{
  "num_hidden_layers": 13,
  "hidden_size": 192,
  "n_experts": 64,
  "experts_per_token": 3,
  "d_expert": 96,
  "d_shared_expert": 192,
  "hidden_act": "gelu",
  "moe_layers": [4, 5, 6, 7, 8, 9, 10, 11, 12],
  "router_score": "sigmoid",
  "normalize_top_k": true,
  "routed_scale": 1.5,
  "balance_loss": 0.00281,
  "balance_bias": true,
  "init_std_router": 0.0279,
  "lr_router": 0.00123,
  "num_attention_heads": 3,
  "num_key_value_heads": 3,
  "head_dim": 64,
  "vocab_size": 23365,
  "norm": "rmsnorm",
  "norm_place": "pre",
  "norm_eps": 1e-05,
  "positions": "rope",
  "rope_theta": 10000.0,
  "rope_fraction": 0.5,
  "qk_norm": false,
  "attn_scale": 0.125,
  "tie_word_embeddings": false,
  "parallel_block": false,
  "init": "uniform",
  "init_std_qkv": 0.0487,
  "init_std_o": 0.0,
  "init_std_up": 0.0487,
  "init_std_down": 0.0,
  "optimizer": "soap_variant",
  "learning_rate": 0.00422,
  "beta1": 0.95,
  "beta2": 0.95,
  "weight_decay": 0.041,
  "lr_head": 0.00583,
  "max_grad_norm": 0.5,
  "warmup_steps": 200,
  "schedule": "wsd",
  "decay_fraction": 0.759,
  "decay_shape": "pow",
  "final_lr_fraction": 0.02,
  "batch_tokens": 65536,
  "max_seq_len": 512,
  "doc_mask": false,
  "train_tokens": 385500000,
  "max_steps": 5883,
  "dataset": "wikipedia_en"
}
Below are experts of layer 6 (counted from 0) of a mixture-of-experts language model. Rows are named router (the router's row for the expert), up (a neuron's input weights, with its number), down (a neuron's output weights, with its number) and show model dimensions 0-191. Each number is 500 + 50 x the weight over its row's rms, rounded and kept within 0 to 999. Numbers have three digits each.
After each expert's rows: a language model's description of what the expert responds to. This comes from a sample of Wikipedia text that the model never trained on.

# expert 60
router:544554461534530471540544482526494491573506432484491422559541401505435569474492600483506527539490504416510444552459570507659531516507620423459508467388569617646550530492375509561578536416571481438536467461568526516461487565493520504434497502537413473471455496548443523377484560499407534517568497463563504515455524447513469477521461535520474473538519463413595470560494554525510540542509511466409477530552526447490479472525462504506634516445420563488514480482562469437554439549532560529541574488509472501454431525450527449467502515526528465475558476463473558478469469461448453469
up0:559573509440482567445398464532506576415540599542465631607494463503614434435551577486547476610578545448473553514511541470521458447528524501518475513477526517465574537446365440507464472530488476457555550541513551533432482466446529543575508481513505522516627523482434443528558507582514500494435451492529485402457439573543431506479510465478499551430482503452458518453520531542462538535517486421530482446452450517565467544633491531463578475473479471564545526562539537532489485480471557484398557472543480510560464503548568536500472525542482390536539577507404579519496457436520417517
down0:513528553475496413515558424443516495549483414474431466590480507487589524451416541549467556575489529536430393497460497533457459480528574533565478469511471544475485503585523476455527484474481558538522422490550376547532637481480527510494528382640515466415471486450532490463470487455528522517446477525491620415479532505453523501483489452470451491510472481469501534542575436497484549384549612546544455482474397523467590466515544400498457472429505483456510464481458483481482482436484530551511528568510463489552464661602492511536463586490504520415493436453509515450389529512463539484
up1:393548495561510591501390454413538463404497520422462602439453548515460508478490433487535538448412520523484536509436480408539517471480518506432468453483627377558493576484571521468434551471489542485504453547599496453455515523450527570521447410482539461627433467588440512492439491563522477493546599496491543443518572482554495506420487538507487427533430447475490550478469545450571447423535520565483526466471473454482453524561526532463456488491395542405518459594501558542509484497519463434523541528421519504530528510623518521441514526543442488500579458510573469516445448519421520545
down1:467615577477435519488481526485501519423566542523499452490498536541498434531481529541592470432481512550489503498464423473439475394635585548498488548461509486443489437520551458467468462565501476436446618503476457439391541518450535536501540526503493436462422550409563467503494478507496511605430417555455480515526400494514643514472476562570531499505465566496509508486517468449491446522480492469510447464540490448511493562484528464420550549501544514497529567491474505548504457535571371527584433397563501573440531558449511383411460475542514505456437480408473565482553429404445520488
What it handles: Line-initial list markers

# expert 41
router:510468510439438475540457455483437505551512418525498415472433487513589540641513525462455539482510479521462464509499443438511573519526591430526437541477417436496581418546479448567549475541488464541598524456577510541420503504493552437510465552545490473486411479541471465472548472400505513480559544506458393450550515544557511529581495559501535570519487522500521426523538395439540505535529533498468525455609413493457420529446456513457459495445456528513515481556448511535531460538503588514568517473453406352539489553357560536597531553550571578542509452493451534571544499434515515476
up0:482486445445485536497511500505436411520473482537497423491480532478405510532501516501528496471511507520522538536386458470472523453532560419547487442495549451441416454495551465494501542519478442488562557403562488518544535456373580453434534452514487576540557553545535546498578394517542475512561472479448498508554516514595502417540510367537523511496516509546445596589470480585561546536492514440397531553577503518550421477463499458465540515483492597501417543480538570399476466509393495483556487452479458387409461467527520465374546537594577537506537475467446538454490534569426572514
down0:423549444594502492447542514563524493476499472483523547479416525451484502514468435552406443497428461477515532475447549468499486570426540521543458454424532485418548512472523496546553506528541495548595532534545545434592634394479491465493444486451557475545611496547489399516492501507446415432566538511556439581493441523550467562459491508502439477544516557502513509493521530546455431495553448458410443507479478554476566404519506503519554560520476507488591480374518618536553566448526525418618462506581559474539611531461481576539433446506583488555504509492464501499457532459475501383
up1:496484507614454596506483511501446463414527445536509502486517562547508475529541530518545534541513515503492466549605521420542574489479455518567503420471551509408558481534578578558489469474432458533556530562596457520427507531500487519544443404605622408533491450518503551562544456507482480501572431493479493482440519543508568456556477447575571480533470445490444476519482532564487487482385458504500463529577522487543418589466493619577504482561556536435499507488487475519535498503472568451530472489338554503483568448459519476664471579507564594495521492485448505536564489518547561443
down1:508440492576458432611483444527496488504493507446533444441546465518516439512548494466541395370563542601467489496427522512475511471455387514485547490472554428471535509538558474493588462526659542458461474532401599535507547579469431524599519447493507523468521581520557490514474438464532433484473410402471542494513490467573576481562537563533441476527492512472525540512461522454510508520398570594484449470498436460498449504513526502562532483600487479536507409536517491594497538414472564446548435506467461521483514608546541528566483454476497493489538534530413517581510481576410500401
What it handles: Infobox field labels

# expert 24
router:518410486489407511471486468544385473481402496499530453473521516523531490470444503514498503602442454561438468514497486451547530540555514544478494502556436460504546539489563422526400506501549471381496496502579530552507416439439488532506555494492500561397453506493514482441486600458478518612541471458461489504459569494599428488550474545579476545400467428539566454537561520511535530548494523517471568428587521467515536520485552478511516482453412555382440461565498479535419478591524524531455549575538542467551331453424466433620492483465471423511535483474509590557525498489524424486
up1:425543557505528519510474491452446538512496468576492546540471540486522514527472419528536457541523507593551563369518547496533480540481433513532494447508450547488517516564514475498469528406536551435419493541481588452496471527560519435479488535481511484432536475481505396502495400572410602552521472462487500453426613605534548501508539535580475523452517359410563498475526586519407454466474495535429436530528480401405478439500523460507551465518512456623540459507384543449520567477517487443592476476559541400533570501490514493513468447510481431591557530475490495544516504430585422561
down1:538471502430492421540450506527540531532447572468511521487530502519460448499572445566526574418474497527492535459608550517480528493448561523476488534600565474588447564466497413532530394526554500489539537461568414484536482459496402587491429456518606494600513417588485431446468532418492534466517575527568567364576448506498457438568431547489516543489514514447547474530451388525451495526472511525507550452510530504606473543504556547494424491555508447424412563452515459512516513549423562490488499572589471574499551439464501491445478506426507435505462402486475580452471495570532570506
up2:424548451486544525505503482455404515576544518572405425494601406559605501507538540541503521468528576525517470565553479484525439435520488442551437517440473408492411518522478553544477457425464436496449474501411551475599527491479497457576549478495586547466478546535483592516530505617511432459472474458456489531505436513434459509494499475527579560470503517416537468437533563420532436539503489474469544484569436499515592565468487543512565552414572582471481559519469525571483443579485375526521494507585588559481485572484566508516540551455496441435546479502546417497508435614555494461
down2:558472527514490468448460541591432551463480494444606531505427571478418606493535551395548452472567524533458435519513475541583543558429494507558574397534405557445472459561474489482452491514499488502469544397509449444539520459483430579552464528526380496456537537535634541460494490549519542546422457513450517467450483564569497539493478553531459519439533533535478538532526461550467513432547490491537482465477554443557427459510421468447490520477487457523538533443544463430509507481483596570523492566539477439523582541473468447479532508466497405475523521443598636419407455408542442441
What it handles: Definite articles and possessives

# expert 28
router:495447402492457551496524486519483461493442514485535461545569447489521561434472486354486518496583481513458569422474505458484528525524444569462480534514366635498545535509525547514436450509526487451572472449509442601471453529489565452497516503434479503526440463509508457558533508462426458580607577439533464473535521513542481574560550466640414548406469427570531486523506473519508484531555520479471558552455443562408473590588432430487548576489460552532451424530485530472470503399564484481548549533576505440455491430488523410595466547441514511477505434522420511459461442472550528488
up1:553518480440548543506561485442562575471479586584540460503515531456470534472525586450379524534492569501572399458481471453574490500447456503440531527501442515586431578509573499416470515546480556586547432498546622398468461498519530465436500467462445484338458452490495444561558428506504495498480560485431405536471508521476569550459498546490496440535447515495455452519541553459499501458521554495429552477439502516457508464466502487435496576494459565469515316572544577499486474584504496501474560453509474578444499512512505482477488573441424415525517541498560537479602468534554558436
down1:506497507538414460517445564514452501412507494462486525467433501516453462562488478493537561416497499498350554540507467555392476500524453495424482494442528504536606514403446462426473575450470497495417538479501440602560606555510507483568490485573527468543461556527509560510524559448422552438532513528521551456513466429550436463536536522465470475411500406511533434535427578619469434615527512457558509441528434466500537539453456438520424466546528474604538487447408520537422574509565521537493508592541462434524515518468501505480514518566483521539431446476442476503482511369423433499
up2:456554428516539464499491491465513540551517492473451453480532452429606567522589498432568489558519447451411460459549448494436570546483517532549464492558487452520444461572444567419510494472437483461522463508456582497506555523422476539607518456495509548561418438604493512574563506387625486482452517456546467499519478546458456425539548500528600457526483446467510440560553493486586434544485528454481494484538573474495635566494568458486454504508534530500414513518512542467492587460515558523502366526463483535557511425543414587541466428581460485434498517391529566524455442479433467507
down2:497523470475540487469529538546504548557486495478556581494502514451512468495529487477425488558463589532517489493493549432471517495516532342410511483511484535467578421523603444425559448601524495444518485526511470462437474429390578589450497493590527569470474549476547600560533464578464495536485589583532509507466504533496488535567575502454428532565449468509469537490510555585535505548524605439544514492450478521560414482457419454552570514546462507478619547486542503530571516482481523489445480528480595446533594512455483531503472558379542531587460453612543531549521459597573479441
What it handles: Foreign surname endings

# expert 34
router:470569484576486530523506387435470465518468498462479469451395495548479601591421515414590403500589419460472516443452536468507556568487485474508457482537591523536527521515513532502484498533564466462467538567519411534492443362536504472497452491477465523546465459506500459476536588467536548577453511491484513466502457536556515476563585501536434506504488498460515482475424480448576451493433533563535536413521381509485568582519483436517467541464513476358435526559494557551440445576531512431564542542527486412533541432457462414514447565512511450516519431462469531357437418482488428501
up1:509405539484595506524423505473526502533519390484464472538568504464495465628455486441512480576457493351431443542429501520582549591511501534502559435505490604540351443474513568509394511555512475540485454543495466499515482421468455472489480535462525476421509517552499514418509505465509413439540430472512382465434500489491526611506547557504500516421564456433485495500461521435548465426442488503479413498517414457471424543499475433452489520487506510472493451565536458501513433460528475530491439449599467428460452519500481595495577533510605474510443457518568460460439507614456461507
down1:397547453461518435603487524554443472512508470475440487529651487486500517512416435464442494518491492464568468406453553413508557556499524492569509522503562546518523468503474505438578507561499498548544523532390498563474523468477531460555513540539491458562452566508412440478471615518489596536524571413546428475465438520498501478474493471510565519499450487499512456485530454455458488661452531547492512598424387442443520472401417552526504571556466448381461518458419448482593490456511560584461516484525527554552477565461516470473476552520483492593497495460506502560409526457446514574
up2:510637481578541605554498461441477496456508585522547442429395456488500559444553568488497491486489518467580577485518534513463537547483500473493515535584508560531570523543482569625433475473474438499533528500523493484540384417455470507579549539467571510495471506471489411478521525526519472446439423512450533504508439518554471535534540476436471527534522507440492467500489490480620549498510494493560537572489417452459575536436523365510516539453438500474497583493517458482531532588569406571612526522560489471483421485478529468494364497503547516439442452449563416537564471449527542629
down2:558479479561530469543525463567462450550533515571429459541445422521502440540572469582467511519439488491529497497475517462512505442489476476500474455491454420461502459422481451480521568555455546553458510426482527433394501565479631507457515532549534559533544548483500465361522563496411395447500474428486467486496468481489476525443661510547597493515524474483525463438479522524456501431569611424411546579473474444476448466433460555522510562535584518489558503317546505477500525526504485591542547443450570482593519498511453504489493588517473500469499385529584437481491496517518552511
What it handles: Verb-noun stems before suffixes

# expert 53
router:489589481549550595529503450409456469572529449558511513527458435616485501513555527457525434559506472526475533487498540444501502572536443545428409423488485483587506470518506503576541568446556505478548510380601432520403441458535487522518465542413500496579436476496428434528411492445541533548483490519420515526487488461530481461504471525472499497520508469501451476516481430477550513480461482503493526374531442525588476529489517579486460557427527540469454503515542561479494452568474488447589504502470532455577605418389477472458444530399537546598507449406460575438554411369494451474
up0:563445502527517506503456461487444510449474449457480473590522533441520511535503574507466491476419508509421553558489431538582538497567500438545396492563485569482511586505493453531557490516586476448453477435498567567630462422490411426497443491512615487451556559434554560439508390499537499510515546538443516462473448493576522459588538459529540404522528525517532461471487522466534509490569481487431412588487500554522567461501529560440595521565504484563476551488385439551550457478516479518476602469406469490547545491436430526491539644579524561522541469453569492584522524445551521450
down0:460513462444485564574463524467527508510568468530442504496491398516439496568585380492482581525498476492543541441447601486465563486581501534529481485367541549451562488434443595444417490560446491575434563580481567398486513627512525415541495476526505518568491550558606562454529539593564386401458596419552505534448450543457518470516442488508457529528418488496550516433580461478527535528463548529494488455476506526483470500460549459500473541453522479527520491462481441467502550457481457563474419424437437422523502463580521554522447466504498483500518501570507555397529578524522509548
up1:507569411478450493544550550469588564406401526490468513575546453451519527519553465490465466465422506515499405464557453429507506473558508514459497509424520424566385453519409450508516443393465544533513485558423484510530459562454499457518555435438455389643488454533542496574493538573486471540406470474456501527388516502404487454564483521517509490569563541534437474544433474523555537459443508509591533432610521485454497539420484606412494452451520495532497468496549454560517452495382522477525582516515523514492491507514557437547519510471564543498593466445544526489546419536451529528
down1:443547493531519520495515533524509555514525561461525545585500595569492530473445552504438479451534450424447464535524479535462466546482431537514456534583423543448511452474480534524522518541425537464516536505585445506539538518522510641468507557456475593472480490484452463518510443477519489528557359527603475475561361463529456524501352487508510449526483493460574595457542496571492443555431384513489473668464602486519512516437431495518488537527517543492549489526588532480446546553537482431435500570546537461518535468380493473489543555453537465480554602513505524470484577566462433554
What it handles: Main action verbs

# expert 9
router:482457442568464494469507468425445511672460446481463454429506477506542554582522537436474419502515475575440493490505482508536516522536505570479493529441481646509519546516527455464452477434516507466480513537551548502506471501514476464472471447424478484467465456589513476509497430580491530557451499470495508482460541543533513418517606533430340448495524531548592438544544465390505515545524563507491650494533540547417514478501495547519473491536457534441494602519586414502466416462581508436579578532523531455510443408521506459488461550393504499504513376412465538559473436490514487445
up3:488539446515544562465584478526579574493526597418498547583444564433419556474570639516486526523530426450478498520521539430656416505521444537490535421500511579477435498545489545497530453510571483555530428510454492478494454569437564583425468521481499435508547485491351517502498489519582498582553504435570466531567555531487513495519440471521438555491484509518453490498464456578566455550437488480434528455497437439496509398490513459553541472544505524405523506559481480560520411403428453587409514485532553528445554516544498496540529469571458501484450458439464567503475575463496574532
down3:417508600586520605400517478408498458472504491553424436427470460510472522469462541453536594506602458430480532499449564525571591542535463477511480522532458473476467586485538532472487537423479570410548495494649463505513462525467380525490515485430585535558480548584505387481544560429547533521497455422517465499431420457559543492489577478489491461440454473536472519569500505488487525402532491515599428464559440507499487449393375559501499516510497613466494520534572545522510514539532540537511496530552525534518515464539362514512404515551507555522528467505534471449483450518461499523
up4:524528444451497509373510433563548571558566408516471571477512580337493498586487505502543465458583469504493437561429458532525498534491464531482478565364502467664472523427428555463388515446484555398440514481533502562487413492436546505528527462406477581519479522568507487496518508485528539511450516387477458475509490581452505524535490520482529425416517532508537458507438457460423511484511451572503521461543490506498562462523537488492519588464496487570518522531524540480518481429565550631530489491505570395555389450506516567445486541482534579513451470510510463560510464461520489443
down4:506533534442436483564574511552588484500524453506483534441515585526522495513513459514579458519452479350639509461473453511507486402442560531468462394469503523429478426442501578487592463545427516494459516470511504494446525529520569509524424468458455524530495505523476555486481521508539416593497470516464509413511500472546553529550531584534395594510514449502517448463575492464475522438580509528496429516515585462542542438502425494491480470480590510485372489516533525442569567494589527543477556543494459470543542495540472492473524434615427524489537574529539462584427615590370504476
What it handles: Opening parentheses

# expert 21
router:486567490552569515552549471445437458499508467479445465487448531541493478502533525436584536616418469506507515498463453495534506474601581568513563510510446508507492442548389504505417498521575464489533448470463452513465467503514453538527474373489487478537472534557478510511533468407485539449473576531497430502463519554520486511588530485480518447446520455575566427522506408436483541573506595510499567411498451501463503531460547418515527550460457532517452586500395612488468494495647539525527494510556545471533460546438557465543517564484606545510479447383522613398431516414614541525
up0:490481482497514556530546569505557445443465627510506436501558596535516528498508586476530491468540515533500488454484616485494468477419450594443540365511462578569558412550531524538442538510524491608469447499433490511553416500368453586419490467489525510531503491546489561510430569503575446529595563491510441497556528497419487532556473470481546483583550553523469482578485463542493460498523527499499518532536511498482519519546513522525441548418434508487508412433523448434472521584609596384494457513507436447558507561507534586449450464500582493564460476473589531390531570504533546490
down0:462487500544512505434526461484509556481448491501455569491512483492504521563503484475505509470457535414478495488415473534464508539487403454466511579461482502508633450559495473431463495429449548478506482504598445510523518400466416385516521499450513503543490478487389544440534465482430588516487534551434436483534467393464535497394511429501526499487469527519421367445533470494504388478590479514527481526452435484573516522437455563478536524564457517399508565540556495528401514526524415544454493559479546494490463445591544502649576500575544464445581536419585584486536479438499591470
up1:504432464490551569570522547507463463501458587490467503486534474494568450509601464435523567540459495531444439559471495559455480455544559620516492539518532523508536465442510469452509509489490511565503401621470504485524462435528544542444567580523435505556512495470430456528500449460457499542347497464557455413539535569508485510542432490545507450517410493494453473494532518400454472561443421473520455521584635496490505418496491511539492422431554516477384485560505605530507515509507501506429587512540553550519520506492442496579435512515544504395563629517482622424593553528465502479
down1:515517502501593477534543495469427504547456511584494488430424450421417446572502448553524515521585516510489517504500525484535423419510424542553523501527481532547479500414556571511597464452465492424464564486443522457501557493497401561540386465549516460526406550482513503510555543478519415525462512513459432482538403543481505433582574426501508514501595502477627449511513442485537481480565597478494490543501391456463441489480509444402441411518433436519493578487550506486376492488510445414486486513365506446512432471532508586519539473528534520522472450499618503496367502523518532492
What it handles: Months and time nouns

# expert 4
router:486495461497413469447540507537401474548547500447520508381378527532506590549515564451526427507603456542429446513479462412480504481593498521455522426407460511507515526526452524562411521517499461468536400506495482533539568527515467498553517457414489433491491486504444466503367629440430551508449529383478501440502498561578430502503568512546501526412449486541577453530508514404468513469483499527482518486475414557572558584454454498502488502464462451434468472527535527575414417471475496501522523514552489421562457472441476484559551547512540507525535472542460478363433472434551404509
up0:411514491537469447557603504536538462508486408493503562523455533557470526516532530449626519426522571508490430472548459542505540455531605524454538535507435479441473519440525505420523549594456382526484495536490555561471471533561437537533524555442508546540521539593517574508523527488462504437482488471497430549664590552490535574526566551462474525534457463480483552437403596489476477486499517574400553521467481493441405505459544547463492456510454504488501519520476582580514549445516416515498607643532409559523416524529449474551417522492560524462522461532537537576450525555531526484
down0:579542486395545558445433468478521526519527598463518484641528529487499436521394385551477491476467538442534433533625459393508452485427471493469572519531528384550549481536567457496464472464549472555491550514477521519374489571427554539512503465549519503475440429414504484543630445473529501561437477448581475561558607503458509537518588457407509504491517558461481483557514503493466479496421451396453515464545514488500475437446519628523508513511558550525466482487588545500568539504479503515520576480508455429543565559579586563527523450466470473545475511503548492477504522492560531532
up1:563532505443589542460522443473461558548471494490586543425426450489504457451507393550601482508573366490568511501481477516508450515598524568476493463391545460398550486440447504587435474506517447523445512478578511571427464546535547551531473494424629471587582542510540555501506573505465554617420512526531483420512484465444500529475451530559502539462481509428471432469452369464548468488508543530500513566483397455512560608533467426502489494502442483536482453515434433510514508483479518606534503503549499502525504478450412477585544496435404440510504414480463522481487445489542510516
down1:469475477400538384540506609560465544581462562540512499408596477583561471497458541509593537491436463455502524493527571568465497456449583480437406512484518487443451595534383503458614572513482499471468451449537477533541457466445510490483510452561447551413476423463483458545598434428486520487444482570533518527529568507474456501499533510580456505529625519521504560489527492540567527544437548558498584540399465510541517557462513533505472531467559529416358557427467465486448474470448487465511463561483535579470518527512399539467457536489510522544565538512534483613455462453507474523
What it handles: Pronoun and reference words

# expert 32
router:508512456561489524551566528402451448549468441521434405540433531493490491634435518520490554474585477527481476481394570485607465576597539503516494481466465529537579457464513467467514501412437441531558442544562422560606526354529459483513472491514435448514456423492498425387450554432484539476525524507601509508405585516558447486511436487506456509483444551509569474499496482515461537520528530468481557470548505521582586452541494578471491587520423482468414424497548481485491460562511541497512563559530540461459457427443539451519589505547582545446551418564452478495564507481501461485
up2:594449510433480593489598387494493562555525564525489384454478409516433403528440489419488534513520466511578556417505529518576429414505419395533453416552559454409494508448487460511498513474459580482537483523571511511517485557493545513492520517586427503514536469529479508478584534519565464491503416434424570499530518522468391540479491500407456559598503581462465465580553429428479554437449493568519494506452459440521475412582449505497470555491464448426513527589495548536508470537509568468379503521563439476426543549561534495483475492490522557487434480494535529488504532409494494531
down2:510566515489492464440478504558555527600545527477501481435485472529497434478529516495499503493510462440499506534499617459486560443512443473472441440469601432479547413533534519565617478560582541523477516511505513508513557409547506587527523506432532460459497476497549410608574487389506491496497412445511500614505546520529565491554477586396548508514535548555574439455587515434644569423479480502558504506450501507550537402553564482412475553488439448422528516438457544454471588490544483469418497488529434445472470473523468364497431472515466488537575587462519526506486447445478495559
up3:476525450578415484466607498530412518546522494499489528477516514574460503531459630506530521345516450553577518525477526491530576469489540537491470519487504544492522454431513437457490469507535384478587447514667454476536571474500509558490475447489472512454500485472495555417545467470469478551509478488511607493451424493485499508452573519507461498487372527479488508514528553549521531487435578468548437489487433509575547472507611444473555476479474597442456449546479532466441446530502652450500567494520447577406369544507514571573464477538429582565430484549493531503465503457530547519
down3:473520496493466512566396495513444469509479511466555515505492507526486544430501518510553557485575532444400521452506549553467504630465493427412513470470561451572505582461524424480607684490467529453466515512569420499520494462423554511578468514517515533410502507523523476444450492567523590516473474523518511615524517506441462424564463544524397434559536563505479529420488415528467477549499515534454421537601485558597489462458556481469527460495529512519548539508462475569603502483484477404481544471439508425533470555503430442494373556447562538503482552478393570501529466459562456482
What it handles: Capital initial letters

# expert 51
router:299508404462474511594586485493441456461431424524588464453482464511427489513496511521534479507496523465521503477491516402498452548510482411484414512532584567534544470488448577525471444479603506434601517520568549493506492410514476423538481484452428447501559513490517456508524482557474522554452473513552541440429508518555364484504510467471473568527434375459437473564498527497536504507504518463505515427509430497565519415559582513447538570562485532416464535551485525536506489502553506473557534443540479474539450469441435442510448547534485423475460477497509458515408370402563556449
up0:526560482437427489543404449479388470495483488531486533337529497471549539543452600478532525425414553440505522488560433522456461458421581473452535489411469491560446535584464446531523581526499481537410480520497507521504524398516414476519559541512435511417397516434541451516543547546543485457539558444480584549545544471469490523508605594427534529436436452484489483488481562510446532530483539501536473506470532463513512440492525585411515495487519481422550542473471466490488509476431475477389482499548510407439421531481552543508522553508612514538566441490503458524440446410592533601
down0:350552491493541498482599516532546508479523490527505564574397534543513439541510468611456504526428431554497554548460535473569547469497521481455449444462453532453513505506533497470507467505491524515566501508485463519484478504563553473457538477404451462536409440456443384425546554421456535482481541446408512582486529469503510536412500452391481575639521470466475471456525601526512518453440473472481466600412509507514563440556519451575531577449499481538517438478449502450480529550527506577555508497503544370533502525438557464437479572513487542443490518522553514505473456420512332568
up1:583464428562449427495588583480517441614490452478537445535542522528500492498396460542470388548467525442453541511464516429397461480553464446408372612536484507577447504520522459586439484536508473476491523508511473509518523480507445465406494511448530412446527525474420478590508458567396545584569508468467564463448479517541486500443571494552516613425446440431552532409424495446484435522532468497562485561550532485516560478575522495546533497514476499505453480461520550464462482503670467555560494475599483457480458546499438567417509492516527461510437544542533496529558474522496508485
down1:476515510530529600523527472427458471482551396535513533536492499472417434555484536537568552465515492464504569498487465537453436503429441418517423511502512410584491545542548520536524593476590477503471467482492555435506489547525402576456481473457488434532401542511587471421480487495361469473503463449475502412380443529505510407494489499605522512520421516476564471501436597424540472490433424405530466474515466475526515441457533457491590455517539517530567457493477456378485413599521445501541438461389440464578516479492526493513496484495520450514570490487467544425386559462500561476
What it handles: Mid-word name fragments

# expert 11
router:498515459580467562501576331522467433589535378539524449408464502453459588449485533505439511588471459486544502456497508475532391530581458576454493497512601471486502440451511482521487481481540475561478515511485455481529429441522605474510511461437494504501379474497457592433518592564413505507506549484547409441420589483555445559548512492526527498426421550538513484568462503473499537543604432439486526468445469628589510487537487464380535492519473508453434500460601469469474519471512520468496482505492471461532507482478501544604559542495556501502476468434493437495506464426578507430
up2:457616524432570542406482499470466531474524505491494497463502473522562584511630529587535484486440562550477357499558420455442492489523525614465438538510505435558449450546493472585527550528430420470446520427470464439500373526437461505529443527459498508456517563482499503500476568523496475526548477500422429474533491560488449505410517564487496479480625524481508488517468568502483533499545486514441501530539402512560529540597462466545591500500501517429454480469462578439490611500414559524472603483535530482642534539564535494453585515419521457473528498479469533561385534466488483525
down2:574492491524492457446478549550484443559391550594528450495581555561516459527430471496451505531506432478572619530476472507490481499490417405470535505510433532363411414563539563468533511466580519489574521571499495505389527496580473542460552467622511529529468515557513512498478425457489498486437487475474495522523532436587503569520440523547508484574471605491503506497417502445596425530530382559505442590494475456492497458493434433461530494552487525478511527470496504375469522508460499504519531587500467528544456561502504514484445548540534506516592649558441500541499569569420448442
up3:462569541602543521450569460533466495565642482486520432488464543463571546470496580512534500438509474535615546445443503478502441486410502557533550496535522432528462523485514470497448497498515469434478420572459505484480407503471553524463422496483464496523499465449367643394508559507471520565481483490509525465496558433543522532550540534477482479515521548548528446430504445488529471483425512482401554486522422459497631391501623521472528538472504498524482465437595533476487608483522466512561476553578413531549514499522535495442610507485524419551470493480482578435466417530565503605
down3:592520546456526521537475509387524555528426528459473603547482470518502439529527502557538405539534562434562403466528446469463511439445623356454482492465516543381502539552471549535488472452470462500504569448583416489457587525549426514449561452527496406502471488457562482515580518495494556519451533462399607511499455497476470556483519508538509446519466470416521434550417495508468392651567490494546513544451465531426508507463545398530462370527486495515454497375486535480473471512505484453489485501468449492466442531581550536493453484463469470442466552531512495482549449563462539492
What it handles: Sentence-ending periods

# expert 5
router:490484427592533515489535412444448480501511477483515522400523490533556493526432525445495408439514523528489435509472496465497525493547466574491478477535440559564542533524466431570433465392493479493522524432544520551562473468554512563441447495407502471462405497550470457374413480515469508443533478495466539502474541544553499536527570494475506469419491464484527424506522423389559519524499511410469484497526503519533450605611493549412565558487418539498517542499495591553499416484612513497622559533647544475496435491511454487535547580467493514511611460494502401508571499496483453367
up0:555429459473543517448484578546493435553549524502512459469466622559533426559486493423498487521503430493586508475487499468510525473478472426567485476490504493497548454525480638508537430484479508484474491551516408495514517469578498430541574500415465478512452452450558508464485497589473496572420422540493463465363564541562440523464472501472585491487457549463511470484538475551536498457497581497454378496535543415517504480569614489455588515458573561525470419410487496558473462484414510453473494483467576395405517502576512517614467505461406542430494520532477456519469404460458505368
down0:582449471534429472491488554534515517634559569464490461442455547550565385518503443462495531561465483466599563542373518484396521463442501468517553535466558544502483453615428506511522475435500525478503448599472416531497513543484446429426597506484457468524462574432532426542441633492582526525471466503517490477476459547511491513495470576503501397505385592432453575484477493452553458402560579451476490533579490471475495497426532489443509464446529435445472496510425509573453477486419460441467513534404514456515503521503515516500487437517475459447495529441523408608519484477438505522
up1:513584538501433536524484494601539500356538604563551444519516517524561412500506446467453471480522521477580500533594429429442438513565519470458449533429414578411396495551520536586512639439497501468478485549483494581509465397530553445506460503492486476484434428463452439489461474525543582465492555569531451434484502480440549502497514503473521481576514512521562518542487452507499413579454566549522497423543461522515501595502591487490446516505494524520521540500516501515576400488481506565580568527550490470550358542541426477455454529473450467520512462488479589442495530433411412472
down1:473532409489524478460539509520510549532419556501451484433512462592535533600580444551522553617439453490472506560461348530494554447497522452409421533502433538478530456527547559412528566418479495507569441517468527520473495496527460474579551620469504536473514466550580523529594476473571450412476442474511419499455482493527410473552443404537446528545469553500568503456556453528482570485425474496449615493554479439479424575400541569475515515552511540473487494465460486501495495467498559486598588478547541506519455506457499489527419488490528450536477516401438478475433536569535622479
What it handles: Table cell spaces